From a checkpoint of a small mixture-of-experts model trained on Wikipedia: 128 experts in each of 9 layers, a variant of SOAP for the experts.
Below are experts of layer 5 (counted from 0) of a mixture-of-experts language model. Rows are named router (the router's row for the expert), up (a neuron's input weights, with its number), down (a neuron's output weights, with its number) and show model dimensions 0-127. Each number is 128 + 32 x the weight over its row's rms, rounded and kept within 0 to 255.
After each expert's rows: "raises" lists some tokens whose logits its average output raises strongly, later layers aside. This comes from a sample of Wikipedia text that the model never trained on.

# expert 87
router [168 118 135 131 186 149 171  75 146  65 137 164 149 107 114  82 133 116 135 150  84 139 107 176 127 168 125  90  66 101 116 114 132 155 128 161 124 156 159 124 156  85 142 126  97 127 120 107  74 165 150 110 114 121 149 118 185 111 139  73 103 143 134 114 184 113 105 105  77 185 108  88 167 158 123 120 133 107 161 123 125  90 116 172 166 137 132 122 151 111 105  71 186 209 107  78 130  85 140  41  85 160 167 151 145 119  87 121  62 100 151 143 176 160 116  95 173 110 146 164 131  99 114 100 101 147 176  84]
up0 [ 87 168  80 130 174 155 173 177 149 129 154 139  97 109  53 124 165 128 133 130 118  72 142 186 171 121 115  67  81  89 102 123 133 153 136  96 142 111 104 100 111 101 123 115  98  80 139 139 125 143 133 133 166  92 111 119 125  70 102 108 174 146 120 142 176 141 120  85 174 151 120  90 136 112 141 115 138 149 107  58 110 130  95 102 115 100 130 174  85 170 154 141 114 154  93  89 149 114 151 188 220 110 141 186  76 161 103  90 160 163 148  75 186  85  93 177 103 140 170 103 143  89 132 127 106 120 142 166]
down0 [123  78 152 109 224 131 142 123 156  75 132 149 129 149 141  98 144  93 117 106 131 103 107 130 113 146  57  94 131  98 167 150 164 122 155  83 101 139 160 131  86 166 145  98 135 170 108  91 173 163 128 117 102  94 189 105 129 170 128 117  66 177 111 112  95  90 200  98  84 135 162 102 144 130 159 153 143 124 132 104 143 175 114  58 107 138 199 113 159  98  94 171 116  99 118 107  84 122 144 189 121 129  54  93 129 165  88 187 112  96 133 161  84 179  89  88 167 111 145 114 124 123 160 121 136 129 113 121]
raises: "t", "ack", "ly", "ts."

# expert 33
router [125 150 128 150 138  45  88 125 147  94  74 157 110 161 134  80 112 111 118  96 168 100 128 107 104 147  67 184 178 177  96 175 117 136 122 107 116 121 135 171  88 174 184 175 135 102 143 185 192 108  80 146  92 128 121 146  73 195  82 152  89 115 144 114  65 115 145  98 103 139 161 138 161 156  98 132 150 132 115 119 165 116 161 137 209 131 168 104 137 105 100  88 161 142  61 164 119 100  80 174 108 136 142  98 173 109  84 125 101 137 145 132 135 106  93 101  94 171 149 168 146 157 147 166 138 120 132 129]
up0 [180 133 127  59 128 122 129 151 152 134 150 112  96 153 132 145 134 171 121 124 127 180 127 177  89 139 154 149 165 124 117 102 178 123  62  90 138 123 119 171 150 112  78 131 100 132 122 158 150 135 143 131 138  62 111 142 126 161 122  72 163  97 118 101 114 195 110 160 153 110 130 151 128  82 132 126  81 122  76 134 118  59 141 152 151 154  78 122 176 160 144 109 137 145 116 137 104 116 181 159  37 176 141 110  44 126  97 130  75 169 132 100  50 154 152 117 141 173 153 105  56 124 140 160  99 162 124  74]
down0 [133  97 153 118 148 149  94 101 165  85 161 130 118 156 149  68 110  96 104 193 157 104 109 171 126  94  87  91 115 105 132 140 130 128 125 135 118 187 154  89 134 143 116 105 141  79 137 133 155 136 107  97 117  77 175 131 130 170 128  61 104 164  92 171  73 141 194 143 143 169 124  49 107 133 111 145 115 156 157 141  84 193  91 123 130 131 188 125 137 115  49 100 103 149 125 135 110 118 180  86 172 124 156 151 137  75 145 159 114  72 126 129  49 154  87  87 102  95 127 109  85 189 138  93 134 141  99 109]
raises: "in", "i", "il", "ir", "et", "r"

# expert 96
router [141  96 123 143 178 141 114 119 139 142 101 117 117 140  93  77 129 169  99 182  85 146 115 128 138 128  77 153 154  69 174 124 104  91 145  78 142  98 144 139  88 149 148 104  98 145  95 143 170 160 101 100 125 117 146  57 131 122  95 165 152 115 142 188 170 145  83 150 200 171  75  90  97 159 122 137 195 185 185 172  86  90 152 144 128 125  99 151 137  64  81  95 122  85 101 165 133 115 136 108 184 100 115 101  82 101 142 132  85 165 114 150 168  95 117  93  76 150 109 142 179 115  82 135 137 124 176 115]
up0 [111 114 131 124 148 167  86 110 121 158  51 124 150 212 137 153 109 118 114 128 154 168  89 160 143 131 146 100 108 134  98 110 120  33 151 116 148 157  71 109  90 112 133 158 167 102 163 154 118 115 112 145 124 144 149 142 119  96 110 142 188 183  64 149 115 180 144  75 151 157 129  99 190 123 147 135 139 145 125 163 188 148 145 114 123  97 101 105 106 137 146 160  96 148  57 195 132 133 155 141 118 141 124 153  69 111 135  71 163  95 113 157  77  79 133 133  72 157 128 100  94  87 180 127 128  98 152 193]
down0 [205 119  90 128 165 104 147 108 118 125 145  98 127 200 130 118 138 118  86 100  52 144 140  85 191 118 123  98 140  74 207 178 189 160 157 133 120 104 124 115  87 162 114 122  82 102 150 134 185 148  86 140 106 121  63 156  67  96 129 151 126 120 177 120 137 175  87  93 128 101  94 133  99 109 186  87 145 172 104 155 166 172  88 103 139 126 149 138 140 111  78  96 127 100 169 110 106 128 100 131  98  63 103 129 126 151 146 171 136 124 138 134 118 128 132  59 168 132 135  99 110 158  80 185 106 125 149 127]
raises: "y", "n", "est", "emb", "d"

# expert 12
router [ 68 156  89 113 102 144 145 151 170 135 136 169 143  96 130 145 196 146 138 140 107 170 146  99  99 114 160 131 136 134 184  78  66 161  67 157 113 162  75  97 134  54 120  80 193 168 153 160 173 158  95 123 156  92 140 131 119 125 153 136 151 140 120  96 195 168 144  89 141  77 145 125 109  89 123 125 128 171 111 124 151 126 136  70 122 113 148 140 100 104  91 119 102 140 140 116 102  74 159 174  95  81 126  55 139 168 151  53 160 146 156  84  80 159 146 170  88 104 142 135  94 107 156 132 104 138 124  93]
up0 [116 129 117 112  76 115  32 194 119  86 142 100 108 121  87 103 129 177 111 133 192 142 171 165  67  89 140 142 151 172  84  96 132  98 152 113 105 136 136 126 129 148 128 147 170 154 109 116 129 117 157 222 137 120 142 159  77 152  59 102 172 166 143 144  98 118 121 122 160 127 159 101 104 135 120 149 170  85  82 146 110  86 124 124 181  92 132 168 160 134 122 140 161  67 117  89 136 131 149 128  94 136 101  95 133 133 180 191 134 137 155 118 119 154 126 148 114 111 148 161 171 167 140 164 189  54 108  77]
down0 [114 152  86 130 124 115 125 205 149 171 139 166 118 147 151  89 146 112 188 154  83 184 159 155 122  56  78 137  81 116  99 106 142 121  90 160  55 132  94 107 148 141 122 133 133 143 142 112  58  98 156 133 115 125 118 132  75 101 132 140 139 158 130  98 107 123 110 117 101 115 100 147 152 104 120 108 153  81  70 142 138 106 120 147 187 145 146  88 149 125 121 180 113 152  77  93 147 175  90  94 140 147 101  68 203 186 188 102 125 101  71 167 124 132 173 160 103 123 144  80  89 147  92 106  86  79 121 159]
raises: "et", "at", "it", "as", "al", "ar"

# expert 65
router [ 77 121  56 132 127 100 135 144 185 131 126 212 123  67 129 100 153  79 163 112 157 154 187 117  20  86 156 157 137 154 157 102 138 181  84 107 141 134 181 148  87 119 124 177 153  94 146 120 143 175  85 170 180 119  84 141 103 166 169 149  82  96 137  87 159 129 130 101 141 129 146 180 151  77 150 119 132 136 149 150 108 163 117 107 162 125 134 135 149 102  66 105 107  85  92 124 142  74 176 149 117 104 144  84 126 113 131 127 176 167 114 100  78 148 124 160  93 132 120 153 112 163 147 150 141 139 141 159]
up0 [153 112 149 140 158 117 165 116 131 134 155 140 107 140 146 169  56  19 160 152 117  77  79 101 124 126 111 117 111 128 115  94 151  89 128 119 124 166 108 109 133  78 203 121 142 131 163 134  68  46 126  81 186 161 147 127 139 175 127 132 117 101 125 108 120  93 110 184 181 129 129 124 173 117 146 115  79 128 103 131 130 204 144 152 121 166 171 143 170 100 109  81 106 122  57 100 119 161  83 150 146 136 142 148  95  97 145 204  96 124 136 161 129  96 142 198 134 122 170 134 158 126 142  75 131 118 119 138]
down0 [ 93 145 145  98 155 115 131 166 112 169 162 209 162 142 164 159 144 122 152  79 109 108 181 109 131 137 143 107 112 123 157  75 113 124  89 138 139  98  48 133 111 128 150 136 135 173 102 134 127 162  75  88 176 187 169 112 160 139  95 154 162  79 114 116  48  69  72 139 143 154 142 157 157  95 125 137 200 108 227 105  74 155  91 135 118 155 129 101 142 148 136 170 173 168 126 108  83 165 149 135  98 151 126  97 202 119 105 149 147 128 126 135 101 145 138 161  95 153 147 139 139  81 101 118 145 105 121 147]
raises: "at", "or", "os", "am", "a", "and"

# expert 108
router [131 133 144 141 179 132 152  96  95  89 109 174 125  89 119 115 115 115 129 117 117 143 148  96  18 103 109 211 137 133 161 131 108 106 135 140 101 111 169 158 162 160 189 155 142  91 133  96 155 150 122 138 109 198 123 127 152 115  90 162 138 117 189  75 122  99 192 151 127 102 156 178 135 116 143 104  97  60 108 120 147 110 114 132 128 101  82  79 129 119 111  88 179 147 102 114 153 132  98  66 102 117 184 149 106 119  79  85  71 119  84 171 180 119 143 122 131 115 198 165 168 116 118  85  98 156 138 117]
up0 [149 124  88 156 117 170 101 121 109  89  98 159 118 146 138 131 188  24 150 111  97  84 108  68 116 164 146 126 118 164 120  98 148 141 183 132 164 139 147 117 122 133  76 124 107  95  99  55 186 178 124 104 147  95 129 101 157 136 130 106 126 121 151 162 152  98 129 160  36 138  51  92 117 103  85 113 135 118 147 109 136 156 119  70  78 147 162 143 108 177 145 136 112 181  88 112  96 129 104 168 163 114 129 104 167  75 103 172 157 120 117 120  69 150 112 143  76 110 114 124 162  89 103 125 165 171  92 142]
down0 [100 158 112 129 162 127 163 161 113 125 147  85  81 135 164 134 122 123 129 179 119 146 162  96 127 138 164 120  78 116 129 159 116 107  62 106  95 141  97 119 115 148 134 153  74 177  93 116 129 131 115 117 153 114 106  96  92 111 135 159 174 177  65 136 117 177 121 154 143 116 102  73 112 114 177 168 101 101 138 121 179  97 157  64 103 111 151 147 110 133 144 136 112 186  91  78 168 137 131 186 151 144 126 163 138 153 128 179 200 136 190 100 101 111 128 171 189 116  73 116 202 150 193 151 211 132 112 129]
raises: ".", "ed", "il", "s.", "am", "s"

# expert 125
router [ 98 108 120 115  98  79 177 122 114 144  71 107 103 123 143 100 108  75 172 145 186 191 172 165  99 104 116 145 110 149  95 119 150 155 122  68  62 101 114 163  63 144 166  96 157  87 137 119 165  56  88  82 106 162 154 175 138 137 194 160 138 135 174 124 153 108 130 119 114 150  90 158 112 156 171 136 102 148 173 149 122 123 139 133 177 145 137 118  93 113  85 105 150  98  39 159 111 106 121 149 113 147 156 160  85 134 147 123 161 133 117 167 145  93 103 184 178 111 126 142 147 116 174 119  72  81 167 138]
up0 [ 93 102 213 108  88 109  70 121 101 152 121 131 124 151 116 111  69 124 147  93 116 160 129 172 102  96 123 150 135 167 139  66  98 115 156 155 175 153 185  58 126  70 137 121 178 133  92 119 132  80 133 140 132 158  78 111 162 118  90 144 177 126 138  88  91  99  74 146 144 128 163 128 107 116 114 193  99 122 137  94 180 147 103 188 102 135 115 202 141 162 114 133 110 132 110 133 152 132 119 101 128 167  65 120 101 119 150 195  84 113 113 178  74 108  97 112 106 143 135  94 145 125 100  90 170 148 198 143]
down0 [169 154 107 162 148 138  70  80 138 173  33 160 135 172 148 106  64 150 129 151 115 108 136 116  95 119 106  84 116 137 128 155 160 120 180 145 102 125 156 155 162 114 138  69 138 109 101  88 104 103 110 106 153 157 103  61  94 114 122 142 126 127  87  77 132 101 158 113 159 177 101  92  97 135 119 129 160 181 157 140  75 124 177 160 112 137 178 132  77  97 114  94 108 135 146 143 169 111 153 108 124  85 124  69 234 161 193 126 134 136 105 116 143 127 104 172 123  98 173 134 110 151 171 159 157 119  99  84]
raises: "ov", "ed", "ing", "iv", "ary", "us"

# expert 38
router [191 131 104 144 106 139 114 126 110  95 121 182 127 112 154  80 125 144 175 133 130 126 116 107   3 150 190 129  78 134 127 141 137 116  49 159 152 168 138 133 159 108  53 148 131 128  81 127 130 108 127 151 136  87  82 149 121 135 139 149 103 155  97  96 154 165 139 163 113 138  69 112  93 108 147 165 124 121 177 136 175 144 124 182 136 168 141 129 162 131  96 188 100  88 116 129 103 121 194 164 107 103 116  59 164 182 131  96 135 173 119 101  97 109 123 190 103 118 156 156  81 125 129 159 130 124  78  99]
up0 [136 153 172 132 103  74 130 152 129 161 136 166 117 158 110 187 219 155  60 141 136 115 124 132 114  93 103 171 172 179 174  67  76 152 147 110 123 116 140 111 128 152  98  91 128 162 163 180 133 136 120 141  99 159  84 147  98 141  78 120 195 154 108 167 150 121 166  76 135 136  89 127  94  49 115 113  91 113 149 161 156 159 183 115 139 139 145 124 135 132 144 146 107 101 128 214 121 125 147 133 154 105 149 109 152 114 168 114 131 115 147  89 162 154 147  82 127 132 121  54 112 193 145  85 102 191 101 148]
down0 [128 189 119 113  54  55 123  89  82 137 129 143 110  19 144 149  70 150 135  96 163 116 119 147 150  50 127 212 141 139 113 165  84 173 126 141  78 111 125 101 168 120 167 132 118 130 182 131  95  94 102  74  85 111 139 175 115 133 107 144 148 169 110 125 154 147 128 122 111 146 139  93 133 109 103 177 105 152 138 123 136 153  91 114 160 145 143 170 180  99 159  76  97 108 123 207 143 139 116 136 107 161  97 133  90 119 117 153 148 136 178  65 126  88 144 124  85  95 122 135 112 148 105 132 158 162  97 134]
raises: "is", "it", "able", "il", ","

# expert 81
router [ 76  75  89 124  78  92 108 142 219 123 111 130 114 124 173  78 149 126  65 111 136 150 158 130 152 149  78 185 154 161 117 122 122 120 153 130 117 132 169 166 116 161 170 170 128 120 107  56 154  70 108  97  98 103 164  75 132 143  93 180  90 156 155 120 154 181 164 112 171 107 148 157 119 193 134 161 139 172 158  96 108  92 164  91 102  92 143 144 139  88  99  95 113 122 146 140 146 151 101 162 128 147 111 127  99  84 191 114 171 109 146 146 135 163 162 127  83 152 113 191 194 122 159 159 125 115 145 152]
up0 [137 166 135 149 120 161 190 111  92 184 134 152 147  77 137 127 112  88 105 178 111 115 150 119  92 223 113 122 140 101 176 124 123 140  85 110 143  68 108 139 178  98 123  68 170 111  99 140 141 110 128 183 111 137 128  90 115 138  93 132 126 160 118 112 166 156  65 138  71 113  91  93 125 121  83  75 106 179 117 104 118  88 109 139  91 168  88 185 183 124  65 124 139  98 139 132 117  61 143  95  96 120 166 152  94 126  89 159 150 148 149 124  84 114 106 103 104 123 101 157  70 123 102 171 149  66 155  91]
down0 [ 70 145 109 133 118 178 117 124  92 171 119 158  87 175 167  79  92 142 100 134 112 142 163  83 115 137 184 146 218 154 173  96 133 124 148 146 127 124 126 146 167 110 126 121 149 114 106  80 139 153 168 116  90 144 121 105 148 167 112 177 155 103  93 109 173 152 112 148 108 127  98 101 117 123  98 126 141 154  78  94 129 120 122 131 135 116 126 137 174 117 164  63 110 185 132  92 146 120 123 206  23 131 189 134  89 124 172 141 116  76 174 137 133 103 156 192 162  66 138 158 106 187 114 157 153 161 121 132]
raises: "it", "if", "its", "i", "ile", "em"

# expert 109
router [113 146 107 107 145 140 131 109  95 151 179 173  97  97 146 127 141 126 112 170 100 166 123  98  46 142 192 133 195 121 140 100 110 199  98 164 138 152 148  93 134 164 158 102 173 185 142 155 146 135  82 154 177  91 118 138  96 137 137 130 144 148 134 105 147 126  85  61 137 109 193 187 110 101  99 114 130  68 123 131 187 110  83  89 125 103 107 180 140  83 140 133 129 134  94 151  92  90 179 181 118  83 135  83 101  67  99 138 152 180 102  93 121 137 116 161 122  90 116 193 123 153 137  84 131 147 144 156]
up0 [110 111 140 149 175 138 117 108 190 182  86 115 115  90 103 149 141 123  84 120 116 152 167 117 108  76 153 188 104 158 113 102 162 164 162  72 115 123 120 120 169 133 170 119 126 106  55 134 178 159 152 118 158 175  95 156 112  82 191 155 135 123 115 171  80  98 128 132  79 122  93 133  80 166 155 123 123 133 185 179 136 136 106  63  78 128  96 168 123 147 130 110  96  96 166 171  82 125 120  84 201 151 125 138 143 118 152 100 156 113 115  83 160 115 204 109 121 105 109 138 142  80 144 133 119  60 182 124]
down0 [111 192  39 159 180 153 145 110  85  91 101 147  90  85 135 129  89 166 118 200 109 108 132 133 108 105 186  61  75 117  70 139 179 103 107 111 148 142  69 161 155 109 130 130 154 187 100  99 129 133 129 136 117  75 144 184 126  93 172 190 108 136 146 131 132 113 166  89 136 128 103 139 165 147 139 179 114 147  70 142  95 119 129 194  91 137 103  86 144 144 140 164 122 134 131 141 143 158 149 118 138 135  87 138 100 124 123 132  83 134 128 136 165  91 180 158 144 141 101 120 138 110  44  58 133 145 150 106]
raises: "as", "en", "g", "on", "ac", "al"

# expert 58
router [140  81 101 109 158 168  80 189 142 155  47 145 134 129  58 107 140 112  94 107 116 167 134 152 172 103  62 143 138  97 164 148 128 155 150 124 127  80 126 194  85 158 120 136 130 108 155 174 205 168 117  51  96 162 136 122 130  90 156 158 111 123 163 152 148 146 107 162 141 152  98 151 110 110 113 159 139 167 192 190 116  83 170 126 118 124 149 100 143  90 115 104 104  90 173 135 151 109 114 122 150  93 116  81  92 163 153 136  84  91 116 145 137 137 128  88  62 114 102 111 156 118 157 171 145 169 177 167]
up0 [105 127 113 142 120 121 169 131  97  86 119 152 152 105 158 129 141 123  96  69 154 133 105 130  95 151  79 124  98 160 134  74 141 139  94 165 125 114 120 180  80  90 164 111 123 115 118 116 149  72 126 120 125 115  93 139 128 108  94 159 132 224 150 102 128  39 138  78  94 166 157 127  65 117 126 155 133 128 106  98 191 118  97 145  96 161 139 143 186 136 135  36  98 151 126 153 102 148 104  60 107  51 155 138 143  75 155 138 149 110 164  96 145 136 159 142 135  91 131  96 139 203 139 152 168 157 169  90]
down0 [ 91 112 177 112 162 115 133 117 154 158 111 188 151 110 149 117 129  85 109  93 186  90 130 115  89 148  54 114  89 155 141 138  60 114  91 114 163 105 115 158 206  63 162  55 149 159 130  64 102 124 147 152 146 138 126 146 199  72 110 128 133  86 106 151 127 130 180 138 161 141 157 153 193 148 119 103 104 125  73 113 152 111 150  95 123 124 140 172 155 125 140 133 143 122 173 114 153 137 144  76 136 130  98 111 115 112 120  85  98  76  70 146 127 126  95 168 112  65 153 128 173 178 116 187 155 125  93 125]
raises: "ist", "el", "il", "ent", "ess", "ind"

# expert 39
router [137 112 163 164  94  92 139 130 120 140 153 220 130 106 150  72 177 118  84 165 119  48 112 138 105 159 110 158 142 174 174  96 147 134 109 121  77 109 168 182 152 124 122 121  98 109 143 146 169 103 143 182  80 108 133 147 116 143 135 120 107 121 137 164 153 117 215 180 118 145 122 146 133  84 161 121 101 125 156 133 175 137  92 110 104 161 166 104 178 166  82 101 189  69 134 152 100 114 157 113 145  66 117 103 136 105 150 142  95  77 101 113 120 121 122  92  86 101 149 169 111 179 136 136 194 130  58 130]
up0 [130 126 103 104 160 157 136  44 175 109 134 103 149 169 117 140 158 144  92 178 104 131 130 130 120 134 108  75 119  62 106 150 120 173  95 137 137 106  99 112 150 133 162  85 142 126 150 139 129 123 154 141 109 125  88  73  62 160 157 117 105 179 117  82  91 127 119 190  86 110 134 140 115 118 155 134 140 135 124 156 175 155 108 110 122 125 141  77 138 136 149 173 117 106 123  71  58 197  81 113 155  97  64 189 223 138 128 114 168 130 145 132 109 126  84  61 127 137 103 129 181 179 167  87 150 162 100 123]
down0 [136 110 117 154 158 133 136 151 124 122 104 196  99 144  75  89 187 113 167 160 122 104 201 163 105 124 105 140 118  77 156 142 144 175 118  92  68  68 151 115 112 104 170  44 125 148 180 137 155  99 115 164 117 130 136 108 142 153 132 130 135 162  53 115 165 124  75 170 133 111 171 122  92  88 163  99 131 152 150 146 189 105 115 135 127 121 108 106 231 133 124 107 143 127 176 103 107 112  87 164 119 141 107  74  99 105 161 112 137 188  92 150 111 174  81 123  84 108 117 157 138 141 168 158 101 173 115 124]
raises: "end", "re", "ending", "ent", "vers", "un"

# expert 21
router [156 118 136  98 100 145 137  98 145 127 138 113 126 125 165  43 167 160 117 123 123 152 183 172  76 118 105 134  91 142 122 118 184 123 141 129  85 108  69 162  97  85 129  90 111 139 145 119  77 136 117 146 135 179 143 171 170 189 112 173 153  68 123 126 135 157 159 126 148 168 134 127 100 146  95 163 100 166 155 131  97 135 130  92 140 163 167 153 144 146  83 100 177  76 180 133  60 141 157  96  99 101 153 132  89 210 148  98 181 113 156 160  73  73  91 136  97 135 197 151 127 144 126 198 133 141 140 136]
up0 [102 125 129 115  98  42 171 211 125 156 174 146 147 101 179 108 150  97 108 170 187 134 148  90 106 111 147 147  74 164 103 153  55 102 141 131 121 146 167 171 109 117 129 160  95 106 153 127 130  88 140 176 167  80 167 146 112  98 166 126 158 135 185 187 110 191 151 103  79  84 147 128 127 125 134 104 194  94 141 109 153 101 164 116 107 154 152 116 131 100 132 152 113 104 124  76 153 150 124 105 106 132 124 148 140  98 139 101 131  93 162 132 133  90 139  96 172 161 107 116 184 183  91  91  96 193 178 110]
down0 [130 134 113 111 107 135 157 191  90 130 205  62 100 136 116  87 131 135 162 177 143 101 123 139 133 159 178 151  91 115 117 147 133  97 153 133 146 114 166 143 113 124 144 133 112 159 129 121 136 152 111 109 101  82 117 139  95 121 150 135 137  90 172 162 128 169 173 107  39  63 106 170 141 104 128 107 172  90 135 163 155  93 152 133 203 142 154 161 116  95  95 116 107  37 181 120  86 164 173 133 149 143 187 119 161 114 118 162 119  86 147 144  84  40 116  84  88  95 128 122 142 107 107 131 109 178 162 164]
raises: "ul", "ab", "ran", "at", "oc", "um"

# expert 88
router [ 93 123  91  91 107 135 131 120 131  87 163 193 136 106 141 111 157 116 102 164 101 150 114  77  30 161 170 130 142 154 182  99 137 170 133 187 192 115 145  90  97  85 102 110 146 133  99 124 137 139 105 122 175  77  81 119 123 136 155  71 125 136  83 104 156 168  94 121 117 121 112 157 144 103 151  93  92 114 149 163 114 138 110 116  90 138 159  89 155  90 118 185 178 148 137 130 107  60 192 146 121 145 111  70 144 164  78 147 156 180 113 147  86 143  95 155 134 116 128 136  58 172  95 123 139 161 109 190]
up0 [148 145 173  80 173 154 153 131 105 122 190 157 138  75 154 135 103 125 139 118 107  90 120  93  62 129 105 111 213 155 140 110 108 138 104 183 141 163 133 170  68 164 220 192 181 165 151 141 103 137 113 156 134 130 130 104 128 152  93 116  86 123 134 137 111 124 116 111  98  99 161 162 105 125 149 135 126 142 106  82 154 136  95 163  95 147  96 122 105 148  84  94 105 176 120 140 147 111  76  78 206 118 113 147 130 106 165 139 148 131 131  81 132 108 160  69 139  94  56 128 165  87 152 110  85 136  60 127]
down0 [151 148 142 126 111 132 128  64  88 117 130 118  59 138 122 135 166 169 187 223 114 106 144 188  81 156 132 136 150 121 180 102  87 107 129 121 123 151  93  85 188 115 155 179 163 152 125 175 148  88 182 134 165 148 103 170  71 108  83 156 121  94 124  66 113 140 124 143 108 135 115 171 100  88  91 165 131 126 145  95 109  87  93 125 190 110 115  57 154 117 131 144 127 101 153 139  95 201 138 119  97 182 154 146 126  91 122 197 133  97 158 127 107  95 129 124 188 123  82  99 142 122 116 106 140 135 148 115]
raises: "il", "it", "ir", "at", "en", "is"

# expert 60
router [ 98 177  96 101 103 127 207 117 136 109 146 200 133  49 128 118 174 105 168 151  88 131 159 119  54 137 164 121 129 134 118 115  80 158  71 134 159 119 153 145  97 157 118 116 186 151 162 153 109 148  85  89 142 117  95 157 149 148 122  90 117 163 151  76 208 124 142 114 152  96 139 128 153  98 119 144 145 144 151 100 155 158 108 105 155 115 140 140 118 144 109 168 110 113 127  70 127  72 158 164  86 107 164  73 148 100 118  56 192 161  99 100  63 156 127 113 113 132 160 153  87 119 165 112  92 176 111  97]
up0 [120 134 114 107  89  92  80  91 128  82 100 120 134 142 152 128 123  98 131 116 130 135 152  58 147  84 167 159 113 114 186 146 141  79 165  97 152 122 181 162 157 206  73 104 167 117  87 113 198 109 153 145  72 127  81  95  91 136 155 101  90 169 153 154  94 146  97  93 130  80 137 190 155 171 122  94 136 133  79 127 141 121  89  81  80 153 182  81 105 151  95 154  87  99 146  87 136 144 138 144 141 140  48 134 146 106 105 152 145 130 141 169 104 105 169 159 147  94 144 109 124 100 104 107 146  73  83  95]
down0 [ 75 148  96 152 164  75 152 101 164 162  96 155 128 105 167 110 154 138 138 125 122 121 152 141 129  84 199 144 124 101 137 120 114  75 166  96 168 149 123 183 147 118 106  66 124 117 132 134  94 121 188 114  83  96 131 137 157 125 140 105 158 140 180 125 121 133 131 148 174 141 132 184 181 135 121  99  91  76  85  88 118 131 110 142 201  93 126 115 191 131 110 149 126 163 113 112  91  64 114 120 112 123 138 112  47  85 137 184 199 150 175 128 113 186  91  87 140 169 121  99 162 135 154 171  76  87 140 161]
raises: "en", "it", "in", "am", "ass", "p"

# expert 55
router [169 163 169 194  98  77 132  90  64  82  80 110 144 149 130 118 130  80 170 106 106 115 147 187  84  72 115  86  66 108 124 158 136  98 101 107 104 136 125 183 149 152 118  92 114  84 127 114 104 134 124 148 115 180 164 144  88  98 168 109 116 182 119 108  84 128 128 155 133 156 118 110 100 122 176 139 164 100 161  78 149 142  80 155 158 139 123  97 181 179  81 147 126  83  91 120 118 204 125 188 105 142 166 141 142 151 115 109 156 178 175 163 112  90 115 178 135  99 138 147 166  91 145 130 163 121 137  80]
up0 [115 113 159 174 151 152 133  91 161 151 157  79 101 107  83 146 141 141 141  90 139  71 147 116 125  99  91 136  87 119 163 179 123 162 119 155 152 164 188 147 140 157 136 113 161 133 119 141  98 104 171 125 154 112  99 144 165 130  71 159 101  50 148 173 146 113 123 144 116 112 133 150 182 142 120 150 130 171  42  50 120  59 154 147 126 131 154 113  76 137 155  36 152  50 175 126 143 160  94 109 142  87 135 122  76 151 149 132 122 131  89 101 168 131 133 119 143 171 140  59 106 166 110 106 124 106  90 139]
down0 [131 152 131 105 153 106 126 143 143 130 115 126 141  94 159 123 172  59 130 144  85 197  91 154  79  95 136 144  85 154 143 129 114 131 120 132  64 109 118 129 165 127  64 114 112 114 121 120 108 142 101 184  98 184 142  94  87  55 173  72 149 158 151 106 101 135 119 103 127 121 126 103  95  96 125  79 136 139 142 116 129  95  99  79 113 157 169 134 121 184 139 138 173 127  74 144 107 144 157 141 135 108 152  63 175 166 118 195 157 164 125 182 168  86 159 177  48 148 176 137 129  73 145  67 101 168 111 131]
raises: "el", "or", "il", "ut", "u", "ar"

# expert 6
router [ 85  87  55 118 126 130 115 103 113 142 132 199 145  86 136  77 170  87 116 139  99 143 124 101 123 140 131 179 108 112 122 133 139 133 130  97 109 125 163 128  92  85  60 152  97  82 128 159 170 157 176 125  87  97 120 187 128 112  88 145 106 118 112 144 119 108 170  94 126  70 178 129  92 125  97  76 168  68 174 111 120 149 148 120 104 109 126  87 187 130 155 198 162 113 134 128 159 121 105 133  57 141  88  76 160 127  54 129 159 122  92 101 118 190  98 148 124 146 119 185 136 131 154  82 132 126 179 171]
up0 [199 104 136 122 149 124  98 126 116 135 152 120 129 111 108 138 134 107 143  91  84  99 149 139  74 126  81  85 195  94  83 135 105 117  74 165 143 152 131  78  88 130 125 124  77 135 143 118 170 154 120 164 178 142  87 143  66 137  82  98 114 115  91 134 142 122 106 154 158 163 130  84 116  86 114 136 120 137 180 121 154 147 134 134  78 135 116 171 131 121 127 115  76 167 108 203 147 139 117 149 177 107  84 117 165 128 117 124 209 144 119  65 136 128 151  98  45  97  28 106 111 140  91 149 181 158 148  89]
down0 [ 64 116 137 143  89 157 129 138 113  99  77 172 136  96 156  58 137 124  99 104 101 173  97 117 152 142 149 136  58 108 156 102  88  84 101 104 140  88 112 179 135 114 172  78  94 116 168 182 149 135  77  81 177 112 128 107 145 144 107 104 127 149 144 132 142  69 130 134 155 120 143  71 122 132 107 105 122 124  63 117 110 102 140 151  99 177 145 131 136 168 179 180 132 102 126 105 142 151 119  84  69 153 159 133  30 151  93 150 110  69 125 130 118 104 113 188 131 135 179  64 143  86 153  86  94 126 148 149]
raises: "it", "es", "is", "iter", "al", "e"